From a checkpoint of a small mixture-of-experts model trained on Wikipedia.
Experts: 256 experts in each of 8 layers, 80 bilinear neurons an expert, 4 picks a token, a softmax router.
Below are experts of layer 4 (counted from 0) of a mixture-of-experts language model. Rows are named router (the router's row for the expert), gate (a neuron's input weights, with its number), up (a neuron's input weights, with its number), down (a neuron's output weights, with its number) and show model dimensions 0-191. Each number is 128 + 24 x the weight over its row's rms, rounded and kept within 0 to 255. Numbers have three digits each.
After each expert's rows: a language model's description of what the expert responds to; "mostly gets" lists some tokens that are sent to it at least half of the time. This comes from a sample of Wikipedia text that the model never trained on.

# expert 48
router:147163129110155108117136154111124159109131128135122076163145180110142160135133141086121067114176148157119137143132152094092178120157143146131104163098111168155140157149082122131116167129140127145139127104113123139163121128106096149101105160154122090136148142135074172137146124096122149151134176100132127115137118115162135147089094131087127116110137108128071107164161094087106118138148167136134127153143134108115099105158140117141144161116132171129114123101125137111160114165142153145137137157128129138106140164140174120125120097126140139134078157113104130068129133169158107135
gate1:115115125108147148115133134168148168116119140123096106136109136122116127127111148122139117127113135069123071116140123124167090124104160152113147132111126169126092153172168149155146154128136129127176175146121109140118126150124121185134157115144129104143117184159163104114094125158129160083148140128128092140126152092125111113115135135126083104159114120080095129122122069112107116165146095161140118151159140132147138135073109142150099132139122178133114159133126107137095176112134137110081155117105074167150125150141151146124142069123098121147132147154142087117134147107148134097
up1:156147125158172171124155131145131165121128130101123053131108133138158167136166149124144131101138132080139122112136134111156159082125124133098135130110129122129154114153204115159105167133121107118133143118140137148132142173095128141147122156141140122090127102104121107131119145135135153109094149158080105170127117087101131131137175152117105095098112119080125121139118086128068099147119113181145093107140131092122167106095109136150108102111128173100153143114119131109131130096100128092103139089145108150133114154129140165117161105135080094140108123118160146165126134106121155138
down1:154114117104110127098104145108093112108133088114123114129119132126114127090081140154122137086126160158141124118112125148138113098091151137095136139129132124129105098142136180133141143116145130115099097073126134127145091119166143122136171163131153186129112165159093169141080148118153126107130144112116122109135149100108134119132147212134117106110130100162160138161147145154142136142164135130178134158122135126155127145153154161105131089094099121162138135100114134095106138144107164199169126115155090146177100144140159146155126111139130122126134146132144144139145143190110125091
gate2:100147101125168154140100125139138134115152099118092108151151138139126138113161137113122113103105090120125147141119188153115135106092111104116130131155140107083192120070139128113141108113116122142176110100124115090151116137107095111136119108155141073133143098123160127137123186120158129101083158107116109155108123126116097152138165125132137129128196130180094124106128146129090139119145158117096121154137108143123115152126119160148139129125171156113147148124112170112139113067125122133130114155151089153115174110159175122137100123131152101132106119174084107112084140134142097158
up2:131114145063129106109116113133136124114097144086132163128125152132127116091136129127148183138108092131138175139128129149129147157113084112122126140160094097135120139120138124120078113151093147118109138159156173128165160161134122121112118135105110155155098141122168122135165129125155152130083142130157119152066141117143137113136195081126114131139141125125112134169139142093188132114145135112128088110088129126072086153090124117167141133139138147137172135154115165140117162179151113113137192117105117157108134179136090130115129109150133136120098148146124140136152157130126122158
down2:137127112102090155132157133141147158138118145141125128118104139116105135121107133115124163087140146145142119138131155121176160132163151163139119133096149144111055151152147141134135119146123065084124106151126116099150117109111135109142060136147131140149131089111108150161107149087089102139106154081146119120130182160142126145112147133148151111144087087118117135137155102121172140096145172140146129100123069111122119144124113176146142121108106166134172150137136086151094125143154120151143149128123146126118151112123075104146130138101106125141107158105102089147079150146140159080
Description: Row-initial pipes and dashes in sports career tables, plus winning and scoring words and his/her in sports prose.
mostly gets: " scored", " won", "'\n", " his", " His", " winning"

# expert 51
router:137097127123129154117137159149138133110149117115119104147146148111132182118122150158110157128097102140147118136120110151161150112098147128141107158116102108088118133124172135101111134111140125169148149101132109172138156101125157167141150156173128112120157157109152171141108080096080130119128114127123098110134160142127099172175116115144113111085090127165125167122123164122065120118124099168112140165107152123130113147115140158112118085173132101140087146116167122150124122149091145124140125123140133123085181106163128115111142092147059132159111120164132165101119131085152126128
gate0:115108108138124148137107146161119125095098144153198154105137134160130118108127148099130126140151135079136154137097134152110140149090118138095099141075144103098109138145120137113134115131163148105141112133143162056145153131091075116095121088153126128147161077123106142092090153109143125122139139109112128128121135135124106130161119133113112120063126130153161161103117105146129178113162105141159111122134092135113131116143043156132118098132146125109155116119143106113090141116106110079112108131135152148156095132130108146115136119166138108080147119114148127178180109130146144114
up0:109076136139111084179094155134087097173131164108102110119141133151133122146132153140094137133111121162094113137122114177120124108141134123136136094154160149147127107137098126138129157107173146124168145107135123162072144104151112121133146148100147139136118153132180133116162192089134127113091158135123106111113140137103111121118146113146170082190145118098108124156157121112097138172127130135121143083129160157140136142111187095118169141085153151154093148127133116106134140108124134114128121120131136130117170179141125117106140109117118142168103156157171111122083155129130110132
down0:165076127163110097139149140138158132098123132122121158096092125130135138176126110138138132114128129080108079100138180098152119104138141134101133168153105167111124118125163157137123114185127112133132141139116159092120129136119173127125147116127185121130084108095096157128143109120110152141139093119088151144127089114126120151128107114115134090152118154124146117131095110119122066152150128085138128113101114132147127075126122118116086151127135137111157087146113111178166130149113120124123122158128122146175146097123149095152110123080112112158120118147157203143114186120118113115
gate1:127113154119146137111140104149137103101170112184108104128143152120110150123130160127102099163130144114130070129097174101151111113149127109131182145100154106110153103122121140117167129145116118110158155185116127118136126122123147135141132168154110140100103152140134143135120093137144171058111147128113101137142124089172133152133110099162098157161116175115123128133132102113149108125116147170092100107186142102110114133112123125105095138146093090099104163129144106106157130099116186085086127110143157116098085141144164141121117112125103167130126121122110104122122081148097146113
up1:180112150143154138081176148131147130123168122146124112121155139125106124128144157106116103118153135099167145089081114100135166118162136112158180167144160096118162125104180095096151153125136122115147108177156157129080113141115138126078105144148116115112149141105147157111130097132130146086147122135130132130132164088134142150126130119161133126141121142115140103163126085118094118098100093130094126141180134083136106116133127108109092147158124136107090161118112079124163102134087165118143119117165114111093120114142123149072119087136133156122137108102110151107151096139115152113
down1:117109146112117168138116179141091108082123118104140141085159120124166112158111137169117172145112122137130164138139161170116168118103121146137139097167089130115117100110152118138135085150147129151105089094114137151151129099168090178125118148107127103138125130144102144149081146158146106084143123105118127102121145181139090139138106203138098143116103152156145128133111176117111121118148111133145143139119132140162155131103149134109162104132145121152185142115119186078097100139150125138153111112128103120159121144183142113127146148139098101152126110147139164137124155138146145123
Description: Clause-opening words like that, which, who, where, whose after a noun, comma or reporting verb, as in "advised Wise that".
mostly gets: " which", " that", " who", " where", " this", " such"

# expert 63
router:156144101103128170104156154070144133135084075099137169148120159116083162144169118149098113115157128167095171084147122116135127151131138152121154122101147124168135157106125124111121108154139155129115132098097155096148125137101110127164140120092188137157150101145075155157116126156100133137129157146156122137110134111136149133089137130123121140105070123090146138144145120140092113106118182136138120131116132142161096127130172146138110103182106150135096123119160123159106146149134090123116125114128112155109151093072151115142146147145144159114126113118158103103145099125091130156
gate1:137139173138104089101121086112133131166164133125109115107125130119131123141131145116103133122111106107138109172110124115142153114117188141148148133142118145175135163100104092119137109126134139120182112121107108141155131155120144109144149168195143108076157125191132103121148138164065115119116138125135121142145108121095171153105139113108136132142114156162103122135177158081159111108158115125112114144146123110108116132090133155110160129115100107141138131140118129118123110118064151114073131113091177126083142109140162129140157104115132102104151109118161088152133079116106157108
up1:147131164176099090110145094114134131134163127106118124094152100122128137139133121141108129106122116100136136133128107096142147101111214123141120131164148132148170154106114070131110128125156110126148093115122134136125130156127173116124141163173107118082165092161126113101149135175086116129100105105113168157119101155086171155112163125111147135157116141142118102121163148104129130109131102123113097142163113079129134125106129149089150103098117113117138125126105108132103097119065164110097146112124173103089132113125135154123151110126129087121132108103153092150136098107113182106
down1:125132095153116122117113152142101091127150077127148101182143126144114153116117132169120151123116137185088111139117085132095153118129147100131138118133109154178084145135134189139151138140109163131118096102103093133154167112145060121142142115131108112113131134146091138106118123135166129133139121155119141116133135103104126115079143166144141127114120103169173160127100103107176136135192097135158119140114138171136112126150145107101091075149140177106143123120131090122122156154127136143155127102131116128115113085173152133147109119111119151115154128153124084090125144154148160099
gate2:170181126154137118119115110174144172147140135142126098146135133167113144125123124162133132106104129122121123135129126179095129107120154146093099121099132131146142089078126123106149102104118145136156132103133124146128111105118121134154123106153088142063165127140154089120152157110109119161116158093107140146154145100126145140109168104110158130087139125143124150103130129124105152110149108118117125129147113108132084153106094128153193161141150140097135151150129115140156094079082121144126115120137105116090126144144201127101084111125111069148140119138103122093142133207134157127
up2:096107150096134153139106129099137131118117106131147166148123119107122120136124132118148114142132130143121154087105174127159152116137119122142177121140081114104138125163136178135128137171098089128146138167110149103144149156134144124116133155143134123198066127120135160119132142140097142095097108170129108148103148118135117148133084096152117099132115093110115122136151170159156153158104170096136125070103113115121130131141141117160074113151125150162131125112145119145105176174164129135155155146100156174142132115101126098119142100086117131143123147086123085179129127106158094169
down2:120144119111109116092121116141178135122177129155111145186114128105084159095116122086096134098141176143146128120106128117130142121154118127144154144129128173160120149120117117145135113135099042082120121163100155108142114094142133097147097164144125130156121126151129176103139131123091143156105138155167148152073126140127152134139134145129106090134138134103108124121115137121159191144120167121101088119112088086139122109152161137160128107154121162124139169116155076101109122139129108147087136135138135119118163085158133122169126122129143132145121118122102113179099116125147155090
Description: Newlines and table pipes ending list items, match results, taxonomy lines and table cells, often right after ")" or a quote.
mostly gets: ")\n", "\n", ";\n", "\"\n", ");\n", "*\n"

# expert 35
router:146114091119116132125143120142130164134133085094141133142136142106152098114162122118168161128144093139162115112125107120068132155150143128128145139090131090113115128155137117150157171150117154134152131135138136132122113147115093169113127117113078120091153119136083121170096123110133124149104086126133146116122141115090145158095073131138132122126138123162199124152118124111086163137123080118119154193157169128068172145141097085156107150122124145096125138108155161159130111130098095134087120166116117130116117091159156144089108129117133189133134114139124142155139116136112142101
gate2:123182103124136133109056133140110140141136140140140081140129146146131134149119118126126148086126074129159136133109129142160095158161129079151140125166115129144151103130131081073160124167105138148109129126148117141123173112132118113119115152110104097154113141131104134148121154123124146126160111154107118119081145175122076159104127170162152148073119160137113145100152107138083150114097130097137098160175127067152126143111106154153167147151130116161122106125115109130175131096146144116110115132121132144105161156092144122150143133144151144153157114123124095136172132160151145165
up2:128122161131114122150148098112135093117125143114123190135113127075164087141104162116136112130090108092144154113120152141144159122106138148114108121106069140101139112096158134169098115148144100142148159160157180159159118143133134179117131113130114179150106141124127166108154083154122110119109123129146094103137097121091137130083160075131124110104148127105102087158106162155142146117181095124105116138122128112122107141105133137116129116173144119135121162152138118086110100167123162152153128186117117148134123148095136133106101160104157097101097132096114134146102162122136118104
down2:119177109120132120093143138149153140109152143130086130146106155137130122107125107103093132094159131080129146154098174103138150098155117113153108146158126140138148140143131098107172125148136143090134122134076156136132129132174126161106089083086114115142126092157144103121081152125092092112152116103122160111152142132155085165129124115139131117150046136158143123090127112135144145119098148145120132125153108084099129110160097149136138080164128143107154090140155116148110139143090145145136138153143122147129126114122142078145090155143109147150131117103151170183108107150111166119
gate3:108155078092109129116097131112080141117130104111145144130094144144091136089165150156153114128096119121149130127163152137176131117126177126117118136169140116092124120099119118101093135097112097114160127131112145134100088148138087157125146133141160133161114141147097128117128129172143121114162105117139135155141128112106130125121129127118144125133134169153094161119127135115154112127185108141167151059136114083117130106183137156123128088096140107151085123110116145107149094126097151164103081165112087114154118190099182116094155146111134132155116108123107130115109155120136164128
up3:146155090144129125132148124117142126090107111104063166121082098113125121173176102095118120131105097152124095137151109133138115120152130160112105118133142124114104155147145118148122177143141110134170137109103178138145164140089137139132136117161152165158170155117156118138095067142103118138137132151114124154143109148095116111121143142154171175164128108110062093116074159122114093135135142145094104135150155139090114156124176146115154130139159161154120126133140123147153104128138097175152138139113136110159121142122164140103120131130148083164118140129140134126169119151082123127
down3:094137105145114104114139113161112104126127119131110132108129133186129138129132136081124087113106136160137117168138131124094072155134119118175140134142086114128086160084145139083178079105115133156107120118115115164138132092130151127161153134122123113090099107104109107099130147166110119141130094134122137145124101099124074102138126117137140145106097118111137106143123131069129123099133139135075130141134146114136173177106118154133124129116163100132122098114109171117132100097145145139127153128109124100148176133133157116126096133122160198119091209140124169129160130113138149139
Description: Common nouns or verb stems after articles or "to", often starting longer words: class(mates), set, number, date, style, market(ed), chart.
mostly gets: " set", " class", " subject", " level", " top", " number"

# expert 46
router:161144117113112146180091180143165172149097138125175115140152131115113137139139129108106161093144142099140108126148107110153135136084068124195113132125157129100137141132112099137155136124126148138146133114112116144120131088096142072107130120131101132114128147153127158122125130105108135169135136167147120155120130150121136121124094112107133093091128120192104093103100149097124156120105122144181132146151169146106152150109146103151145180126130134127088161113173106170130112134135102107106159131148107173099163134124114090091154137113085180148144133104108119152112147120135130154
gate0:146097128133169157165117139155103118137100152092151139159163128135107146141151087113154124143149111146138135171138145119141134116122140100087168094104119085086117124120156121094147141191125102134159120093141188108141140079107107086144147115128128119093139134164088151062127136122148126121168110061125108108137108118138099126155150106102121135145100118164158154119122102136154092130131072171147103123121099129107134132096117117120122130114104168130119160112076102137114147091129098096156122111146124120131120151112096130164106149139134139142152153154113144110167117118164121154
up0:102104135128095123100146105115134111134159120118098150080097092152136128105123188170090146115143095100108170120153117113097149127107107120133123127125123140122166066170122117130128141070164107103093117088101171116110127091117124135138131118080111145094168151126138123128145099083098132143101180127110115126145123130089148131129122126145105110158183159125129158146138136126098142121133075117126091142117170135150102114106077119115154123110156119127152102182103142106110123125136111116147101146124117148150095132173094155134118132116091157113111093163127149097135135118093149157
down0:111107159145152109140083151137146140107159091075118140163082126108129121116122133135153134118159163147052124167118131115174102116127099173166096164105131131144152119126104145170140106158130104132125147160148130143160101121148126157130169088140120119122095131119139109126128168138092112125138113121129111130125118107094130156100137108114157135140172097135129100123079105108120101173123123135120156111125114128138128172166110106163106100139140138149090085123170127111131164134125092153080137086167169122134132130141140089114122075149160083140105126169127134136090155128120101130
gate1:097152143108097108114126130142140145104125139171130166158119120116137140139130140120113118104153122104118104082104145096134118144093118125128128141155122147133129195130077120080121132190109122126186162136118125146116129099105149131153109128149149123137147138146127153091159114142139124083125156127102093167141122131125070113090152111131093147157099176112144135125169129126183102114138149166134127143150158160137146169132143081092115118170096153109178115111088102114124118157130139122108093115103099127170159134131133152144122110072140164120114099132148094117133103157086112145
up1:143127161132117149098154117170144137133116124146139124102155119124159163112138130123111116118169142103180102102143105097149150159130146153111161152146130113078165113136116140128134122100116116152120135116136135143116116134143088104114146162184124148151087125110093159133113136118135120120152095116091114106134137108089117146167109107156088117127116153124141138145124111160093125110156085162134097175131112126136154092140135110082128080059144107127118093102147099082145194105123129114120131142135181124144131160098124133127171148127097134102149085145131159095115112098062134148
down1:133109121121132130118126160066148111126107093134144114136118133134155152142111118132117151097127125162101081149156102125167081088149143132090112112163109126116099142097143152127171117107102167156137093127092136112175113134140114097130190134124172136151079132129125145109101131144132102111151140116091133130135144148146130089142095141190100158135172117131173092156131132130131094116183139154135144201131152138131130099114141087118102127172148165146122103108105135073090110111120139108165117134131106122138108128175129111144128122140147117097106147146128136138117151177117145129
Description: Abstract nouns and their suffixes after the, his or possessives, such as assumption, stance, foundation, way, role, evidence.
mostly gets: " way", " point", " action", " case", " sources", " role"

# expert 56
router:101144166179132143149101136159099126108127141117139139124110188123163143093137072132099158138157136181158113127089138135105149135149137120113106165138092149172160119117162124130075129148135127155100147133131129127159110150113124160152118080150140137125155168162153089142137122088121163160173106105133137124090106143130117121162132137160174131100141139087115127151111185098146137116126135111130131146101145151096108140144128116119172191098119124119117144156119108142093142109131140113109152140121107100116099114151111114118110125127158174122103159166118167177111083136137122152
gate1:104194138119094172109106121143158135140122107179105123150118170155122130158155119166118130141133134122134157132132117081134112162125133114134143151127105129139132140164080143129171108113109121104121141114139100130145148148123078140143133101108090100122110154136118111143139134163101087088132121087144108119161101117099154086118111116080124130102087130093147147135106083078171089116122108120144116172152097142112116135126089117133170119146110142160132142136124138151125149097098153118106099140143137150137127135174206119138151142117144170124156119129154133137142089135067093155
up1:148160136132131126111125143178172157149132101142112116134159166153146139118160122162155092081138106132157138095143113111105117162100139122140124148165121116120172056148105136156132130118101120110145104093135120128112139179099105128133146113101087116130072120111123135134108121149104073125136106071125140119137108130099147140177145123140100131114087158131202118127081099141147091125121069140129125133156084124155102101134118116124121116097125131112159116120125127149156146109105133107139129108142132088109133167143161143115156140114138131172162116117136172107139098114091138174
down1:146123096121126148125149181157127136104143089132113118166143149122114137091075128161105143131140100126110122150103116180108092147126160136077131112114118163103110165130135114154166105169127112138079094098111138134138133163165135154105159127138123176171118137161120165149169134151112120107127146126126145151111150151112061166123108164174128143134081111143168130135161137109134119106129168111107093150105130160122153139105152135110122113129105167117132130092125115086122140102133104161124108108136104116130097120124176090168102116138122134087134121164111122151151131138132146064
gate2:119161108158156090125113178140136160148121137089086143160165097131113144112173133126116128168068120143137137103093170146149153101131132110120131117136110124114154122081113101110161146129091150137159151135104115101139146128127120131110142147155160114112114160169117155128138161108150152143112157110144157166100152118137114129098116136124135094076173103134075131154110148112065139146156127147092122122163107124166108128117100157143157150120164107104128127158116136135118124127179121127093139109152124131139130187136136126072124137103107118117114113088078117116103163122169091135
up2:139110121070115163143118127133138104106130121102154121171124171134129135151120094128099095090131106168121179168117115117118167115138121134129122127143120099087096130127136133155126117157112090135110142135122160130105158175094139138131096133125130150152087141163137134138164104169123146125151118160129114142117113040154118140096143115123161116058150120085100130139114152137148123179113124129120088101116122146112105131134117114101106121118159176155062149139129165113118122139152125118121155113069133120146111143119151116159113108159134124158131121110115098111115163173108091174
down2:108110127131097103128104108120135114101099149106140076151143142084087086117130126134089168145097179091141105119125151116160171158133143159105107124112099128122092127138148160144114147173151080111149134173144136141115088098142111112143116143122108126108121110147104131112103147114101129169128128137220119147138175130154129121163147125114145109145116136133138115151113110157137134123126162126145107159090099102128100120099138145107102144117137120130159161135149145135060131123104108125113128169120116118080135123135063082130155132109121152145094103096145111158123140165160165122
Description: The prepositions in, on, at, during, mostly starting time or place phrases like in 1946, In rural areas, On, After the war in.
mostly gets: "In", "On", " During", "During", "At", " in"

# expert 21
router:123182144162144148119116141102118120175142117093127104126098107119097089106135097107105113133150138089108166148111126109174110155096142129103144144125104107131120151157131128147115157114117114117108141149128134104122082168126098083129111114095148130158135091116111092164096159095116122147132137148119159145106139110113116086084139078100118083102110132150162146132112087093101098141180182144138117149091070087151112118174169101146135141143131139140109148122167114157136145132170144088103124134132123158135177090141145125125112135128110100149157136154135101132092148114145139125
gate0:145121113163143139134077145093077114142160160162172094166154104119150101126124123144134109140116107123176168138110115149090136095087114121096110144137084117107098110101122118117159132118118117128124118091130128100135142103138102111139147136135122100105169167173116165131155119139138176178142136098105153108153145139159111135170199128158109100152133158136134075111136122129131128125142076129152129116108088177112128128082097144122138151112115079111129126134121121121130134159097126139104124098123118131148115117083112153182126149140106140072135107132137110098134118146153082131
up0:114123130166130116137100117117116122125156176143131134140161113117149151103120132128138096126125100145141175148107121166074150093121109144102084132133129164104100086105097108138123154110089116144085096132131114135097189111109113119127136138081099096127137173103140157137133110121170162167107151131184114131164138150127145104151163104118109103187152124115090083131164112163140122128123102154139103126098143133129118113076117113120119169126126097092113123169093089140108126148097149142108120110097127142123118138115119149114090104125096159064146085148133143100132114140117120144
down0:122149131124148196115098125131128119123121105086100144152100137170111139115081119101108065100141125143091141111125111144111107134142147135158137138137123126145166140128130121148072113175128107149146127165119137140141112140151137138104092147113136064176083089081100153136159117113098151121151125103139120098099111134110156190125095102142123130108112141139126158160105112123144090157096161108129089141136097153119121093165110105135139122146129134083147072110133135143152197112132114109117146133171121125142141122124167087124133110096119104148124133109105141130103163140102149152
gate1:123121118153122104153122091125162151129127113129095142136095145138099109125140136120141124131113131086166149117137123112113129168097116108096142144136146113142094137122091082146172139157151107131159151102099156125124170130124082166085128134136146091088156131158178124138116125150149147125150114151127114151141153081102121129138124120146099144146124144112131105114169170111119116133136135155147119118177152151147126139132084169145142122142130078118168095162108107123170120136092128118086133157064099174124170111105155128094090134096147135116149118143114107145125099138050103170
up1:170149131159127124147157134124157151118126111106123136103110124140099116120142136129111151115120129093157116118113119114112150127086093103095128170170149089172154147107138107130130149142141106125103108083118158121103137110096117131082129122156153091064174121126176130112124108135139139136174120104086158156117151102071090106137113144139111163120117121105118148099135135139076142121145118165146108122178121158139127116122088161144137101120129080116150108141144117113178097107096139099128125142087141136136154121101122167068118095124163160141147108127113155112147103127059121147
down1:109127106140150110101105136133135125136131096125141133104137126134119112117081111135121148138134151151107115160148121149101126106136150124099102073115110132104146158124112151138156096117072159145133075136128151149095127092204173088120128164135164151199131135123143118127124151125072116123139147150117140121139156143106111133116116149123113120135170109184115135135154141130121123155167151098171153126095108140169109179135157118093130097159122161150149110103156150153105148169137127120127109125142096088144103116192150115173109140169096105097136152119131118133116112134147160102
Description: Commas, including ")," and "\",", ending a place name, clause or introductory phrase, before and, which or a subject.
mostly gets: "),", "\",", ",\"", "},", "\"),", ","

# expert 19
router:120100113105106145165171106134130136145118121160114142128137147133154140112135141105174158094110157086175148147111171138122143121112102106113108123143123131144127130123127114163148131127134080130113113103094149166164132118128140162082102093111123084126110117143121098112156177084126119109129100130120105148108171099160178158117128134083109147138130103136098103135117165120159169146094116129157143105153137160133142117080139097119155112156165102125119172145117136155132191131095135122112105165105120138125122099105178180111121123114140141121182143104065129158112115099107129129
gate1:125157135110084094109144132102135125117112090169095118169153164075180174126147106143119128154116151138104144152132109124154137146083104128156152106118154114134139121145102153119159102137105106138136151134120134109124161085099107096165129105159119108115179165137108152131113150192104091113137171161120120131129157125129113130133175142133133113121148147172144159114108159083140110110107102127132138114110096077133150158087127138085125178158083125115132083157118127118173122120111126143088100104138127108151147132141143134157144090149141094120133190126115147129113135117142134141
up1:139121096122114137099152137141157135075085093117132125142142127110170148145154089146102128122161143146156124095120112101125109129109149177110112172112172102133114124118130153115099160114132139113128100111154180145084178115093146127131136135113115109087217165120099119126122122136136096132163179144093141175153145136130151131167120113147135111148125153130099138093125122125100148070095092113132131155140111112094118147103084109079136111122126123095178101107108091145136147143110168141135068113125098135135148130144112122098159117153128130129123147129133157155114119120114151122
down1:122123159171119145129118129131124089136178057136108132140101117130133142066087193141108150155097158110154120155104143128152122121146121180095085104101113121113111124145118138124126136160122178123138139094097174112168168117156121141115106108146103107167110122156095127122097131134116095089131158131140116128131120109140121094132109145128088132133169112150136131131126149146115137170161135157135137122117097164128110115145145120104123116142108159123159134134105104126090110145172130159166163101139091096151130090139124167124129181153100128106132127148161124122107141158123171067
gate2:124152084108155159126103096152110176110164140092127145148109116123126140124141204119162106117136079128157136123098121133146131121093124122086179129147133110094159106101160101096135138149116161124147131135141099134149119164130140140121140090129121107126117150124136142100127121129118090126133102150136139119079059133074134128114144113126141160104148090118091133128153103076111125139111149102108114170168137112096102132127127125151154139176141134110120150135047141137133137080137086125076117149136114165103121147081142115100094095138151131100122122125114116155134147155143104140
up2:171115166074118121179114058121164102111130158144116146144121136141149147147152114141132155154106109132102185150101127125166140141136113147144130166129114146098099135121100123131107128175094112135115131136100160141160133158148128071136111161090133136141117107120130144121156143111113158095108148139148142137102161095138120124108135095111109122120115140077137101107178150120190199163105120157124097113101093125124093168123105096115093141155132139132148134117136179096114165135130094123109116157125134127122128113108122101106087148113146083114117085115115119105137122140138098153
down2:149114111116154130091109157143163140170157164156078138113141123131073130132121111103110117104114119156143083156124158107144181105132172144153094112111105130149104155109112113101138139189153111097115125138064076144134092101140141110120091114107113093122130128125135134083123107125070098122144137133126134125089164114144087146108142102147130146114097134121128132170110093134123131093160107137149141124154089104150135137099110165139148143155147150141167127130112078131144133139085113137084137121143126131143115121095101102166136121095124170128117164175146156180120125129137137118
Description: Abstract nouns and noun endings for activities or institutions, such as work, service, business, education, contract, vacancy, facility.
mostly gets: " success", " business", " education", " rights", " contract", " age"

# expert 45
router:138095147108137131137128114147129107095148095136106173138116121131126153127157121144121139180096108110167130109111140102109172112161158152158099124131154137158147110156127141102129110131091111103177096137164105137095142140141104128126125121145155154138113090076127139062172142113142092123160118119106101124146142139138108131177171143130112129113143086127111121104132129156160160155085104138109128114128127120085153125109094138116148102110111074107136109145103117139060107142124104169145111100125127112160150139107113137151107127091146144155162072177155148167134111110145146176
gate1:124121170125128110081110115135130133163148122176114116137140148078098124093095159149096123134120110106135115140125173116127117192110127130149176125098151110119116140155116147114138156124135129117199138114093126124112139132122101142165128138125114127135126156167128135153123097192139113099132161133147098152100163098129138071113144142163109136129132176158093156157129106104145104085125118144149117118141120140130144137102125185094115127127066145090145149128118097102147127123111126105110112134101104115145126161136165104117091127096090178084148121139106136111117154127077090147
up1:156107149153112108083104156169143134112144103116115140119132176116152151118139122132107153151126111097166102093169143139121110153073138126096141140151138109138160131112141137136140144157162114116149129118140106149103086154080134124149156155155103129136145140122144145120101109082177125129115127116102117162145149136141160110113114150187119135118142149124113095172142146112074105132097081137151124120158072145082108111088126151108135118115115134093147099122105080120127141136124186109097131116098127142146127154118084126126126105128136122137139106131117194139175125136058162145
down1:155130106088113130116134165090114138107144099124143136146172130114155112136112121162109140107107128162083133151096105117123102106152182164129148093141117151140112126155137089123129127118116138133147119110084135120136124093128128078156151093114145144160088137121169151129153142146150111122108126123133115139178153168163127134136087130140113148129107112186142111136148162114119114082164122117172137154127110134112127068145154136106136075136088165136186121137134149132080173124125146119157113115156062119143104108123151136118136170113122190126108149135138115120130116142144178097
gate2:123147098135115148140116148139141166100119098142097129129105127098135138127126133128129117118090122086155148133104104137118087121097155113087110124170101110087146110150126118049176117112145115106117159124135134100120161162115108140140133124148126138150154103133169128113143168146110153149141143177131132115092115123110159144114166122111158157088143131188095130119099115133100122106113109128125170157140130131141137145117112142174173133175144107143132163166114149142116136057117147132119130165131091083153110159108148118136080130135138111170125092170162147168126149178140110122
up2:123129139092124135131114166112118114108133134108155127170085084110128139160112105131149137132132126134127162146130115148144145138123133135111111155101104099148095113100117124179120136144092113158105136070090165131143148113132132150124119114089114180147118167109160160089141117128106131085095139147146132144162135094105101131095152110122067130106145084090124106121153158147146136120110126119089055117126088158095096126157152088159116101152121169139141112142090146116109131175127135129157137167145134152145160126088132105119120079125150152107111104131089120150141154130132134189
down2:173147174075109132126151130113125106128178133166115103146118133091086156120139106101100100142095130112137109142149163144150165120171113128134135130105128154107105139117139111141122089153132097098110107137096103138097108127089105114143098129096132181145131124140137143098070136092095150172108123135152107146133154124154146144131114143171125127120115109189147148122098047119104129103145145159143144124135121092158093129101146128104065120138126134143156116108121081155108101180121121115110144159153140124129131137140137115164134123123145136125100096138138113186124155125171142107
Description: Adjectives naming social domains like cultural, political, economic, religious, historical, plus digits inside coordinates and math tables.
mostly gets: " phot", " economic", " cultural", " religious", " historical", " People's"